From a checkpoint of a small mixture-of-experts model trained on Wikipedia.
Size: 11 layers, width 384.
Training: a variant of Adam for the experts, 1066M tokens, 7849 steps.
Below are experts of layer 3 (counted from 0) of a mixture-of-experts language model. Rows are named router (the router's row for the expert), up (a neuron's input weights, with its number), down (a neuron's output weights, with its number) and show model dimensions 0-127. Each number is 128 + 32 x the weight over its row's rms, rounded and kept within 0 to 255.
Before each expert's rows: "comes before" lists some tokens at least twice as common just after its tokens as in all text; "mostly gets" lists some tokens that are sent to it at least half of the time. This comes from a sample of Wikipedia text that the model never trained on. Tokens count by the router's weight.

# expert 246
comes before: "0", "1", "19", "N", "aged", "2"
mostly gets: " (", "″", "°", "′", " www", " +"
router [126 128 150 159 112 105 146  58 111 116 124 128 157  73 135 139 161  96 106 103 196 111  61 109 105 148 166  77 153  90  97 124 143 125  82 116  76 141 137 143  83 102 116 150 143 105 153 120 139  98 125  69 140 109 171 100 137 182 140 174 168 115 117 120 144  74 105 210 160 113 120  90 130 110  89 104  66 160 110 101 135 155 167 144  97  50 137 165 158 112 128  71 122 115 142 135 158 129 144 121  74 161 105 158  87 165  74 177 123  58 152 141 150 141 145  30 133 139 145 173 108 119 139 154 116 124  96 145]
up0 [157 181  89 214 128  83 125 108 128 112  82 161 117 118 137 129 167  90  99 103 175 161 164 123 138  86 132 140 176 137 150 183 139  96 100  93 129 163 221 117 139 121  66 187 122 116 102 154 135 145 156  91 165 102 111  84 147 133 150 141 139  91 152  97 139 148 102 152 121 118 208 138 176 158 223  86 103  97 129 193 145 132 149 131 103 149 166 162 125 180 122 142 124 109  85  93 177  91 152 106  25 110 153 121 114 136  91 144 136  90 168 139 159  93 159 140 128 102 162 124 132 135 151 114 109 100 164 174]
down0 [161  68 145 132  92 144 138 117 145 121 115 120 119 137  72 222 129 112  84 135 130 110 101 156 182 123 120  69 142 145 124  79 159  70  89 141 163 104 153 139 162 142 140 137 195 170 178 119  57 136 112 158 124 170 113 101 127 144 113 127 192  89 141 140 131 133 166 113  84  98 144  48 109 141 121 130 122  85 144 124 102 138 104 166 163 132  93  94  73 171 117 154  82 122 185  95 169 102 157 149 140 175 148  99  85 106  83  85  97 105 120 160 123 155  99 136 174  99 121 108 146 125 168 114  69 153 159 124]

# expert 102
comes before: " by", " in", " to", " on", " as", " the"
mostly gets: " built", " used", " described", " published", " based", " established"
router [178 154 155 159 129 139 151 128 154  93  87 103 141 153 108 164 142  86 137 119 155 104  75 101 176 115 111 113 129 116 116 185 137 101 140  96 132 199 108 124 111 113 123 120 133 115 215 144 109 128 168 130 141 126 162 106 125 138 137 134  94 144 190 111 119  48 102 193 154  42 160 105 142 152 122  86 105 176 137 134 144  88 166 141 121  48 145 147 144 189 138  26 103 101 124  75 195  91 124  44  96 154 164 108 115 160  92 158 170 101 127 117 175 108 136 119 130 133 190 145  96  97 160 121 123 104 124 176]
up0 [167 155 111  94 110 129 125 121 124  36 151 159 149  95 137  66 123 106 151 164 135 147 146 136 163 118  99 112 174 107 115 126 130 118 138 134 124 134 100 133 152  96 106 125 151 120 137  81 152  89 145 157 144  90  82 160 115 124  53 128 120 182 111  35  94 120 155 154 100 151 155  65 153  47 204 165 114 119  84 139 176 138 113 118  77 164 218 139 138 179 136  97 130 117 121 176 105 113 123 142 131 210 123 104 102 134 133  69 103 107 137 192  99 124 105 138 139 101  82 175  80 157 175  66 145 186 151  74]
down0 [177 151 172 192 165 117 161 157  32 104 109 102 109  92 185 164 104 134 180 125 161 103 169 133 154 105 156  92 121 152 147 101 115 174 133 152 103 120 165 121 109 133 127 112  83 117 169 114 131 166 146 107 127 152 178 142 114 191  67 130 181 202  97 154 106 116 108  97 132 141 167 135  60 110 142  82 143 119 132  91 110  99 174  98 101 105 129 149  94 111 159 136  85 146 129  85 106 167 135  92 150 152 156 130 164 187 112 182 137 167  79 113 151  52  75  98  97  93 141 125 129 137 122  87 122 169  97 126]

# expert 82
comes before: " by", " in", " that", " to", " the", " on"
mostly gets: " name", " album", " known", " called", " named", " included"
router [153 100 181 130 122 123 143 158 111  89  74 119 148 109  83 131 137  56 123 133 145 137  88  87 205  80 168 150 170 112 139 158 137 120 132  96 145 155 129 128  88 163 155 165 115 129 181 149 130  97 124 139 138 123 160  93 148 182 121 152 103 107 140 124 119  91 114 141 110  45 116  88 133 111  99  93 124 166 146 124 119 113 140 159 146  74 144 120 130 145 159 125 112  95 113  53 211  66  99  87 108 140 158 100  89 174 107 210 176  87 140 121 194 104 122 112 153 128 143 118 133 102 142 159 113 118 110 153]
up0 [139 147 121  98  74 125 115 123 184 215 127 136  85 149  70 117 149 165 139 134 189 158 203 131  96 134 113 133 106 116  87 140 151 124 109 122  64 121 152 120 131 125 111 107 191 147 134 174  46 116 153 155  86 175 138 178 166 139 171  82  76 148 104  80  70 155 110 117 127 126 134 163 172 137  69  87  90  88 160 150 169 130 135 164 107 188 156  81 117 148 123 114 117 152 137 152 100 143 136 155 111 172 139 108  57 122 147 163  88  90 192  66 151 102 106 113 107 111 153 136  75 126 133 131 134  86 152  99]
down0 [115  97 169 124 139  73 129  54 134 140 100  92 199  53 129 108 115 164 117 174 117  97 146 114 101 151 128 157  96 183 103 127 128 121 103 154 140 202 123 111 134 106 149 142 135 153 124  94 164 140 108  84 125 130 139 144 112  84 147  62 118 119 114 134 126 111 140 175 125 173 162  86 122 160 151  98 148 133  96 121 149  79 170  87 142 171  77 146 148 199  97 113 130 127 138 181  80  85 128 120 159 201 130 145 164 105 150  92 100 109  99 219 210 106 138 199 153 125  82 156 100 113 155 155 138 141 159 102]

# expert 116
comes before: " |", "s", ".", " Cup", " Championship", ":"
mostly gets: " Cup", " Championship", " Championships", "finals", " Award", " tournament"
router [124 137 150  97  90 127 143  91 159  80  84 164 109 100  66 126 177 135 102 122 128 149  75  79 119 107 147  90 136  80 159 148 195  93 144 138 102 128 113 103 108 100 133 150 153 139 209 119 141 127 139  99 138 104 176 135 134 154 102 148  73 123 154 121 142 136  77 142 157 127 147 130 118 174 115  97 133 166 128 122 106 170 116 178  91  91 156 123  95 153 169  91 102  93 153 109 134 131 163 134  95  91 146 124  64 201 124 164 181 120 107 158 126 123 135 107 172 115 170 156  76 114 149  58  80  74 124 108]
up0 [134 148  65 154 123 120 171 129 111 119 148 126 157  86  54  82 147 140  63 109 123 124 146 128 166 138 197 158 112 151 151 149 146 124 116 141 154  87 149 132 115 133 169  77 131 116 187 114 165 116 155  79 104 110 214 123  82 134 164 127 158 175 134 129 150 120 100 110  97 133 155  56  88 142 124 106 131 140 170 118 113  96 139 157 172 117 137 131 114 156 123  84 148 132 137 100 187  74 155 130 151 147 142 186 144 127 125 170 131  85 171  88 169  31 141 126  68 112 166 157 191  97  99  87  33 144 104 125]
down0 [115 178 132 164  69  79 134  70 162  68 154  96 109 139 120 161 166 128 139 201 126 138  95 115 134 165  93 105 178 102 147 125 104 117 151  73 137 131 180 125  67 155 209  95  98  97 106  59 117 163 168 153 173 155  99 130 156 207 133 177 175 110  85 161 187 103 100 139 117 121 101  89  62 112  51 153 118 108  99 109  67  72 155 116 111 102 142 142 144 108 107 111 111 138  87  85 118  87 131 156 152  84 171  94 110 160  82 117 123 144 123  94 121 119 114 154 156 126 142 101 130 168 112 154 142 136  81 167]

# expert 115
comes before: " of", " was", ",", ".", "'", " is"
mostly gets: " time", " way", " reason", " centuries", " result", " century"
router [198 151 165  99 129  95 115 118 150 108 112 170 127  92  75 120 208  71 129 131 162 175  40 115 141  93 143 103 200 116 131 160 169  92 103  41 118 157 120 111 116 114 117 147 180 141 150 162 117 134 125  95 172 125 116  84 171 169 124 156 141 166 129 114 155  94  94 152 125 123 104 127 157 128 151 108 103 180 106 154 165 178 147 177 114  58 154 149 118 135 124 111 132  78 155  58 149 112  87 148 104 101 129 162  88 195 124 162 135 113 132 139 127  76 126 131 148 182 117 181 128 117 121 128 149 141 150 184]
up0 [131  83 253  99 109 109 134 139 142 131 119 102 106 143 139 133  82 141 107  95 136 101 104 120 170 113 135 100  75 137  42 145 118  58 147 136 127 133 103 175 142 174 183 119 112 134 132 143 172 136 154  50 141 172 117  73 102 130 122 170 186 119 135 120 177 149 143 159 158 105 109 110 143 164 164 129 142 154 112  99 137 140 146 146  88 138 128 119 137 123 125  80 123 149 129 127 189 182 106 138 115 138 110 137 115 137 111 148 154 133 164  81 122 114 161 147 140  95 103 112  82 167 179 154 146 146 163  59]
down0 [ 73 158  81 168 147 124 130  92 114 118 150  95 155 154  98 137  80 183 120 151  75  91 121 147 135 164 147  81 135  91  99 185 151  94 169 153 116 112 125 139 127 177 136  98 142 123  94 124 120 135 114 142 160 139 127 144  97 156 114 126 117 149  90 172  36 178  99 208 101 174  98 167 192 153 113 115 144  96 133  71  77  87  68  62  75 115 170 132  91  87 132 101 157  83  89 131 108 111  87  86 112 187 141  99 148  79 115 185 109 155 123  92 109 205 174 141 110 173 135 153 190 128 157  91 108 142 181 117]

# expert 118
comes before: ".", ",", " and", " in", "s", " of"
mostly gets: " equipment", " conditions", " products", " methods", " organizations", " officials"
router [154 161 170 136 131 117 209  95 168  48 132 121 141 137 103 139 194 100  95 134 176 106 105 137 119 124 186 117 147 104 101 173 146  61 106  87 104 105 102  71  91 159 146 114 149 171 146 159 136 154 186 141 101  87 180 124 133 192 128 104 132 148 106  99 148  76 112 122 136 110 117 138 115 158 142 124 103 169  65 133 118 112 152 114  54 104 193 210 161 148 128  80 119  76  90  69 119  62 146 107 112 168 107 126 109 151 124 127 124 100 138 130 175 136 125 104 154 132 116 135 140 138 129  98 151  89 137 186]
up0 [172 145 113 141 156  98 145 115 115 165 148 162 143 108  93 156 152 123 110  89  77 161  84  72 173 115 142  85 174 129 109 107 153 139 116 109 143 139 142 118 175 114 150 178 131 115 153 143 117 115 137  85 158 107 131  74 138 124  90  98 143 147 103 133 121 151 116 190 127 162 165 105 178  91 127 113 111 146 127 123 184 223 168 137 112  95 111 162 111 168 157 118 142 150 179  74 184 146 146  40  89 110 140 154 110 146 106 160 132  97 174 108 114  90 101 100 144 122 163 180 108 154 161  90  77 113 132 135]
down0 [ 98 165 138 144 120 182 125 153  99 118  82 183 134  87 102 162  86 143 160 177  93 182 104 124  97  90 165 106  70 149  91  92 112 123 128 119 175 171  84 113 151  75 153 120 154 125 161 113 152  95 165 162  99 163 163  98 160 161  85 175 138  83 114 103  95  80 153  67 171 156  99  93 146 153 104 148 104 147 156  92 161 102  88 125  97 186  82 112 154 104 150 170 122 168 153 140 173 198 153 192 142 137 164  97  93 123 166 142 102  89 168 112 139 110 152  96 148 156 150 172  93 146  89 133 169 160 146 133]

# expert 218
comes before: " |", "–", ",", "'", ".", "°"
mostly gets: " 71", " 111", " 79", " 120", " 123", " 68"
router [163 122 181 149  92 123 172  95 133  78 156 195 161  98 110 150 124 125  35  62 188 135  87  88 114 135 175 104 147 108 147 131 183 134  72 122  93 145 167 122 111 125 124 155 149 130 136 143 123 119 134  70 132 145 137 109 160 147 126 120 137 130 146  94 119 103 136 180 123  87 147 130 188 120 149  97 133 133 132  97 113 144 141 136  69  57 133 125 131 130 145  71 102 110 133  81 151 122 149  73  70 106 151 123 106 157  76 166 170  75 139 106 153  78 152  51 124 163 143 132  77 123 111  69 125 132 127 134]
up0 [168 111  86 105 159 103 109 148 122 124 140 117 171 154 131  67 121 116 125  86  86 155 121 158 162 109  91 112 142 129  99 166 135 127 119 121 173 162  71 157 115 143 132 121 104 115  98 108 104 112 139 134 149 169 116 128 101 113 113 120  89 159 129  99  77 111 120 157 184  80 148 160 167 112 144 106 117 118 169  70 139 115  67 123 168 164 140 138 122 180 127 159 106 129  97  62 100 139  91 156 131 173 118 108 123 137 189 145 167 120 104 199 128 100  43  66 131  13 111 142  96 145 136 123 172 140 143 181]
down0 [123  78 190 127 141 143 161 127 108 123 132 161 145 111 130 103 148 131 125 127 107 124 189 173 178  69  25 125 108  55 120 129 140 190 170 127 107 131 124 143 130  97 110 138 192 190 173 134 123 140 111 113 144 165 108 144 155  82 163 118  74 205  63  92 151 118 134 105  78 110 145 136 174 160 124 131 106 130 156 145 121 126 164 121 120 110 180  93 104 110  91 139 122 150  71 116 126 137 125 140 125 163 130 131 159 163 149 103 173 116 144  91 147 165  64 166 146 135 145 103 155  91 114 194 121 142 155 139]

# expert 228
comes before: " to", " by", " in", " as", "ed", " on"
mostly gets: " up", " According", "According", " able", " down", "umed"
router [180  93 158 139 111 129 150 146 182 107 131 147 150 114  69  99 145 113 139 111 150 127  75 147 213 112 102  98 118 139 147 128 142  91 116  63 118 177 112 132  95 110  97 133 127 127 197 157 154  81 128 158 182 135 183 130 142 149 108 178 124 105 160  76 128 109 133 208 151 121  83 122 206 153 137 125 121 151 141 105 172 137 139 107 127  77 164 174 135 158 126  90  57 157 108  97 201 125 135  51 111 144 147 138  59 164 108 118 167 121 144 122 166  96 149 101 153 126 190 127 112 126 147 112 113 156 112 140]
up0 [119 132 123 114 158 177 144 101 112 120 177 146 129 114  43 151 141 102 137  82 106 174 215 120 111  80 124 134 154 112 148 113 138 146 107  71 121 108  87 146 111 149 105  87 132 157  93  76  72 192 130 126 126 153 172 154 142 157 137 173 103 102 158 151 126 135 114 112 130 133 152 164 179 119  90 162 137  97 125 136 148  88 106 136 142  82  75 167 140  97 120 160 183 133  77 180 131 148 111 114 134 158 117 146 148 134 135  94 115 115 116 154  97 102 167 110 179 165  23 164 111 158  94  74 139 158 123 100]
down0 [113 141 124 141 117 135  73 162 150 162 122 162 200 136 131 100 194 101  78 113  96  96 136 135  93 194 166 153 156  87 117 126 128 158 151 118 166 131 128 172 162 174  78 122 192 170 153  89 100  95 130 162  84 145 133 104  99 111 105  69  75 100 115 135 157  96 111 118 173 120 127 116 187 121 160  80  81 165 183 110  43 112 106 155 178 132 161 181  96 149 166 126 132  97  48 124 109 154 112 106 134 150  76 116  83 102  89 136  60 147 136 127 138 159 127 146 144  55 145 186 115 110 131 120  72 117 178  83]

# expert 53
comes before: " |", "%", "|", ".", ";", "}"
mostly gets: " DF", " MF", " Pu", " Conservative"
router [143 141 119 141 121 118 148 106 170  88 146 143 167 143  88 144 149 102  70  89 175 122  98 125 133  96 179 114 156  94  90 132 193  89  84 112  84 102 135 119 116 152  71  77 168 171 130 159  95 125 168  87  84 109 167 127 108 160 163 124 124 116 100  68 118 128 135 138 124  67 120 139 112 144 117 131  82 145 113 105 138 120 167 142  41 117 166 188  96 129 101  98 102  54  87 130 179  76 150  91 114 154 122 131  90 173 117 103 149  74 118 126 143 131 131  96 134 118 139 164 125 101 144  92 156 133 135 206]
up0 [148 194 134 173 117 125 155 118 140 111 169 151  83 110 138  92 193 116 141 125 109 131 117 175 143 148 114 131 163 123 111 139 168 164 118 106 112 172 146 125 132 143 123 160 109  78 158 107 130  98  84 137 110 108 127  80 177 220  96 135  77  87 159 105  95 157 143 173 110  92 110 122 193 137 134  79 139 140 150 107 216 152 172 149 108  78 146 129 117 136 128 139 110 112  97 150 159  84  73 156 106 110 116 122 112 138  55 167 126 147 108 130 202 122 126 128 136 134 110 134  93 156 171  94 117 143 157 105]
down0 [120 143 159  76  83  96 143  98 129 152 126 126 117 136 117 100 134  73 137 131 165 142 146 165 150 138  80 136 110  88 183 164 173  65 191  89 139 181 139 119 127 126 115 129  90 113  97 113 125  82 161 107 154  73 123  81  94 176  90 120 150  87 151 122 133  96 116 102  91 169 182 141  64 132 132 232 122  72 151 128 103 116  75 129  92 108 154 195 149 172 134 106 119 144 120  63 143 104  91 110  95 147  95 132 100  63 162 148 128 112 132 111 130 173 172 152 191 133  63 146 142 123 119 112 114  77 119 151]

# expert 134
comes before: " of", "s", " in", ",", ".", " for"
mostly gets: " politician", " president", " manager", " studio", " instrument", " member"
router [145 127 157 129 145 131 172 132 124  67 101 153 146  90  88 123 184 122 106 140 150 103  74 134 185  75 161  90 138  81 100 131 141  84 109  80 136 163 146  90  89 133 164 138 135 129 169 128 145 118 132 141 197 100 170 114 175 199 106 127 174 115 109 115 143  92 128 150 100 105 127 107 164 135 113  95 135 209 142 112 126 106 129 164  92 127 186 188 139 179 147  89 117  23 103  50 143  89  98  65 113 135  79 128  89 209 126 173 135 140 110 133 192  98  97 111 158 134 135 127 104 123 124 128 155 110 111 142]
up0 [145 141 168 174 130  70 186 133 129  86 173 147 164  76 166 135 169 181 165 129 138 171 150 152 179  78 114 167 160 116  98  85 115  93  91 147 201  90 114 163 118 119 107 152 181 122  98 133  72 129 117 179 134 138 223 137 164 145 146  92 142 187 105 149 108 147 107 101 148 135 109  74 147 141 176 142 134 150 135 144 113 124 117  90 172 136 155 111 119 130  76 141 181 123  82  76 129 164 112 108 101 125 148 118 130 130 126 138 137 114 118  61 117 111 147 103 121 133 113 170 126  74 155 123  91 110  68  92]
down0 [ 93 146 102 106 143 126 120 114 190  64 145 134  75 137 167 111  87 118 125 123 132  96 148 110 187 135 154 138 120 146  62  94 173 128 173 181 128  81 109  99 107 124 143 120  82  93 123 173 141 176 129 116 168 166 133 134  99 191 101 118  73 115 146 152 115 111 104 104 126 160  95 114 162 121  59 113 159 161  96 145 190 155  97  90 186 100 174 120 141 158 135 123 160 137 170 165 151  93 128 107 101 141  96 170 118  79 157 142 168 124 175  75 129 134 186 117 180  38 160 132  58 173 158 117  93  36 147 141]

# expert 89
comes before: ":", " of", "\n", " |", " States", " ("
mostly gets: " Coordinates", " Genre", " Label", " Animalia", " Phylum", " University"
router [114 136 174 162  95  66 108  86 150 100  76 149 157 112 105 141 142 106  46 101 190 168  51  82 130  91 174 112 158 109 164 156 211 156  56  93  92 131 164 168 148 115 137 181 107 139 152 137 142 137 180  96 122 103 143 125 119 182 130 146 120 115 178 109 109 123 132 184 142  96 146  87 125 156  89  86  81 145 148 151 129 144 159 172  67  93 156 143 118 145 126 106 111  31 124 106 168  64 170 124  98 147 114 110 114 210  91 179 111  91 142 107 187 112 168 121 174 136 188 173 105 116 137 143 133  92  89 119]
up0 [163  84  83 160 117 114  78 202 193 157 138 168 133 122  62 111  87 104 134 125 116  85 125 125 142  97 196 115 185 128 126 157  68 118 100 161 148 144 170 139 166 124 162 139 127 119 108 158 143 107 135 177 114 162 107 126  68 168 117 155 132 158 162  72 128 133 188 136 146 135 137 195 110 106 170  85 123 159 142 158  98 149 133 168 109 107 175 176 104 131  83  88 152  94  73 140 189  95 102 133 130 185 149 103  87 118 133 159 107  74 150 115 184 102 111 125  80 122  63 154 107  92 137 145 135 110 121 167]
down0 [177 149 175 176 107 121 146 153 153 102 178 191 118 133  76 164 142 108 130 114 139 141 190 139  86 108 136 143 177 174 145 170  76  80  76 111 163  88 117  87 131 161 136 119 147 190 168 162  96  95 142 146 153 127 119 109 121 101 163 144 123 200 143 156 138 130 126 139 104 135 138 174 121 122  94 124  92 176 102 108 151 169  98 128 171  94  78  96 113 118 156 159 137 136 168 114 141 119 105 112  80 143 127 110 157  97 212  77 133 101  71 131  77 112 123  84 107 126 127 159 138 117 137 129  59 128 141 128]

# expert 244
comes before: " |", "19", "C", "s", "1", "loan"
mostly gets: "(", " Turnout", " Majority", " (", " Loss", "["
router [173 136 111 163 114 137 120 123 125 103 133 137 117 133  54 125 166 115 139  87 170 118  47 118 145 117 190  95 194  99 116 147 167 110 115 105  76 109 151 137  93 160 153 140 151 146 172 132 143  74 132  70 140 130 182  72 141 192  93 128  85 155 112  73 135 138 105 180 115 102 124  88 120 134 117  87 111 171 137  99 174 124 154 167  64  93 155 154 153 124 169  84 123 120 153 106 139 138 160 131 112 122 145 149  91 182 124 175 128  68 137 130 153 130 143  65 149  83 192 154  87 110 169 116  97 129  80 125]
up0 [148 118  96 173 142 107 154 124 126  84 170 151 126 142 125 127 153 104 135 105 181 148  85 100 146 102 149 186 219 113 118 183 150 134 143 126  72 124 209  89  89 117 169 171  69  93  93  88 101  99  73 116 104  99 108 100 150 124 157 112 124 153 161 130  92 103 127 138 192 149 135 135 217 150 134  96 143 133 163 104 173 212 172  80 173 126 134  28  99 134  89 153 145 129 124 151 122 125 150 123  78  82  93 129 100 143 112 133 131 118 125 187 169  75 105 119 116 151 105 181 120 143 148  74 137 124 102 140]
down0 [112  74 139 180  96 146 104 201 143 106  85  97 148 193 122 145 123 195 111 118  95  83 154 123 103 179 124 137 162  80 170 151 180  97 116  87 129 103 170  76 145 166 104 105 144 208 159 169  77 121 136 121 169 117 112 137 200 151 141  80 117  82  83 154 136 142  71 105 106 117 101 119  98 110  83 131 152 147 104 104  88 164 136  95 170 147 122 179  86 103 196 122 140  70 187 116  84 108 134 140 143 171 120 133  95 134 171 157 174 169 106 139 146 107 128 139 148  84 164  88  87 138 119 101 143  88  97 111]

# expert 61
comes before: "|", " |", ";", ".", "–", "%"
mostly gets: " bass", " Platinum", " Hungarian"
router [140 128 115 163 151 106 134 110 163  90 135 111 125 135  92 119 178 107  53  77 184 134  97 163 133 103 164  88 183 114  98 140 190  53  67 113  88  95 128 119  96 122  69 103 175 169 135 144 109 122 136  80  85 121 169 126 133 163 175 139 136 142 118  79 102 132 134 127 136  78 120 155 126 154  87 129 102 157 119  79 126 119 154 152  60 120 171 162 114 139  96 104  95  45  79 112 179 100 142 107 111 158 127 140  93 163 140 100 149  88 120 108 131 131 141  87 109 107 154 180 106 126 156 106 145 104 144 204]
up0 [148 134 171 148  64 122 180 110 169 148  83 169 166 170 173 144 114  74 152 130 153 109  93  80 172 137 149 150 185  82 163 142 102 143 139 109 165 160 154  84 159 126 125 150 171  84 127 177 134 125 133 119 171 153 154 123 137 152 100 119 112 114 172 102 110  93 131 142 101 149 163  95 183 128 148  94 126 175 102 159 142 103 202 181 109  77 178 121 106 139 148 123 161  86 145 105 158  92 123  62 108 150  89  91 155 192  83  94 166 101 167 160 181  90 113 137 178 114 115 171 151 141 112 169  99 142 135 172]
down0 [ 89  88 117 106 128 105 168 132 162 151 145 171 136 164 183  96 101 135 110  93 138 120 168 125  86 122 131 143 137 102 128 111 105  89 120 149  80 159 168 177  82  88 183  88 124 110 143 157 101 165 111 133 129 112 146 119 165 132 173 189  83  87  93 123 155 112 116 185 137 185  97 147 123  94 101  97  93 125 141 147 161 127 164 159 153 100 141  70 184 146  98 135 125 133 149 131 135 133  92  90  64 154 170  73  66 135 130 163 168 120 137 148 124  85  99  84 111 143  72 130 114  76 126 103 111  96 147 144]

# expert 120
comes before: "s", "ing", "ed", "t", " to", " the"
mostly gets: "'", " support", " take", " help", "’", " live"
router [165 111 131 148 118 112 149 131 150  68  73 122 132 131 122 143 209  89 104 134 136 125 100  95 142  83 126 124 152 105 162 129 170  92  94  35 110 142 157 133 131 123 144 162 127  81 181 143 115 137 125 118 122  88 110  99 165 158 118 185 143 126 116 123 103  74 125 128 156  94  94 139 168 143  89 133 104 155 140 131  95  91 206 132 135 103 176 156 135 144 137  55 133  83 148 117 184 125  96 131 104  78 149 142 111 163 104 184 195 115 180 143 164  91 161  99 149 104 157 144 120  87 119 139 152 166 168 161]
up0 [130 134 123  62 102  88 145 146 122 216 150 139 175 156 108 100  92  65 160 113 178 115 135 134  88 134 119 104 153 154 124 206 100 114 131 116 108 112 144 128 132 160 196 128  97 149 122  60 126 136 176 142 135 116 117 140 172 120 178 163 148  84 147  74 118 110  90 112 128 112 158 155 136  93 114 135 119 148 123 110 177 202 108 201 123 132 115 156 103 142 157 147  91 108  53 104 118 130 122 152  90 118 125 209 129 146 120 176 143 112 141  80 104  75 159  57 132 192 106 171 127 146 158 142 116 163 126  73]
down0 [127 142 106 138 175  82 103 103 124 157 133 101 161 176 124 155 121 150 197  94 152 106  73 164 181 137 120 110  86 148 161 123 116 124 103 119 124  86  99 109 119 151 126 208 147 175  50 113 124 184 166 126 115 172 155  75  74 159 106 105 135 159 107 106 150 108  88  81  82 151 128 164 136 122 171 126 158 135  96 163 124 108 109 105  82 186 145 194 140  84 137 103 113 182 133 147  95  73 178 113  75 148 108 133 121  46 170 112 137  82 140  70 103 143 130 122 137 117 134 156 121 123 177 167 175 151 114  70]

# expert 58
comes before: " by", " to", " in", " the", " on", " as"
mostly gets: "ed", "ted", " won", " used", " built", "ated"
router [141  94 182 134 137 116 147 132 132 108  72 141 150 115 118 158 124  48 124  89 163 123  64 110 167 116 121 132 130 135 153 178 144 148 138 110 113 161 102 124 122 103 141 178 125 118 195 164 144  93 140 157 128 146 164 113 132 144 129 134  85 152 199  89 102  51 106 196 140  43 114 119 165 137 131  89  91 132 143  89 183 113 153 147 135  52 133 131 125 173 158  57  94 117 138  95 207  91  80  68  88 128 165 125 109 160 103 141 177 104 134 128 183 111 178  86 160 170 180 156  98  73 188 124  97 135 104 142]
up0 [119 148 114 106  99 129 126 143 171 187 159  85 126 157 160  47 148 105 148 100 135 128 141  72 103  63 156 163 147 149 114 111 117 141 114 105 126 149 180 141  76  94 127  97 133 136 114 106 128 170 143 158 106 131 108 121 121 122 126 109  99 108 156 108 155 128 204 114 151 102 141 172 157 125 125  90 157 116 128 145  99 110 194 136 151 100 133 188  66 114 133 169 152 121 122  99 129 133 155  91 108  85 131 130 119 129 164 173 172 112 157 140 141  83 130  97  85  91  89 168 140  97   0 175 186 158 146  71]
down0 [175 106 149 202 117  68 114 105 149 105 110 124 214  80  85 139 168 158  92  98 173 102 175 129 112 160 118 128 153 107 149 140 161 181 106 116 186 113 105 113 163 155 182 133 221 119 129  87 141 173 167  52  94 131 161 144 129 127 113  94 124 171 140 153  84 136  87 150 124 105 119  93 129 140 103 144  91 153 173  54 103 146 147  83 187 159  79 168  95 140 134 137  99 105  68  81 149 154 128 116 140  85 164  79 162  93 120 147  83 120 116  97 102  94 179 136  54 121 101 149 135 159 134 176 130 106 123  57]

# expert 69
comes before: "19", "18", "born", "Japanese", "age", "17"
mostly gets: " [", " (", "#", "–"
router [177 115 174 185  94 127 143  83 109 112 125 172 178 119  76 143 140 104 117  75 170 143  92 101 149 106 172  91 151  64 103 136 155 119  79 115  64 126 141 135 105 124 121 118 182 124 135 111 118  90 193  95 129 124 127  87 134 151  95 124 150 113 112  70 132  69 157 181 132 111  94 132 147 138 175 113  85 133 153 130 118 133 145 177  99  68 136 150 144 136 167  78  75 124 122  79 181 123 109 134  97 137 120 156 106 162 123 163 158  87 159 126 129 115 111  42 123 119 125 162 100 101 153 127  79 137 103 122]
up0 [166 186 157 146 134 122 172 124 168 118 146 123  79 147 140 120 156  76 140 106 122 118 140 160 151 139 110 112 146 121 178 191 164 128 118  71 135 146 129  85  92  93  75 150 107  67 151 179 108 183  95 108 126 112 124 104 184 153  78 146 105 104 133  66 121 106  91  89 125 134 173 132 114 168 126  98 129 156 154 133 138 173 182 109 102 130 174 121 115 173 175 150  97  70 117  95 165  98  82  68 123 144 133 128  87 178  90 119 182  73 143 170 201  95 140 121 157 166 140 160 129 168 176 153 172 124 176 176]
down0 [ 79 112 105 156  96 154  73 107  87 175 151 137 126 152 145 135 185 111 179 157  94 142  77 110  63  83  49  83 159 162  80 111  64 102 172 122 155  82 141 194 165  87 141 136 132 112 130  96 159 165 161 156 127 202 111 136 172 109 167 155 102 121 144 109 143 158 162 155 199 146 153 109  80  82 104 122  96 104  46 113 131  85 116 143 114 159 166 112 168 169 157  60 103 126 186 155 123 166 132 121 123 133  94 177 149 111 106 117 103  66 117 116  87 142 142 113  99 233 143 179 162  97 154 121  98  88 113 159]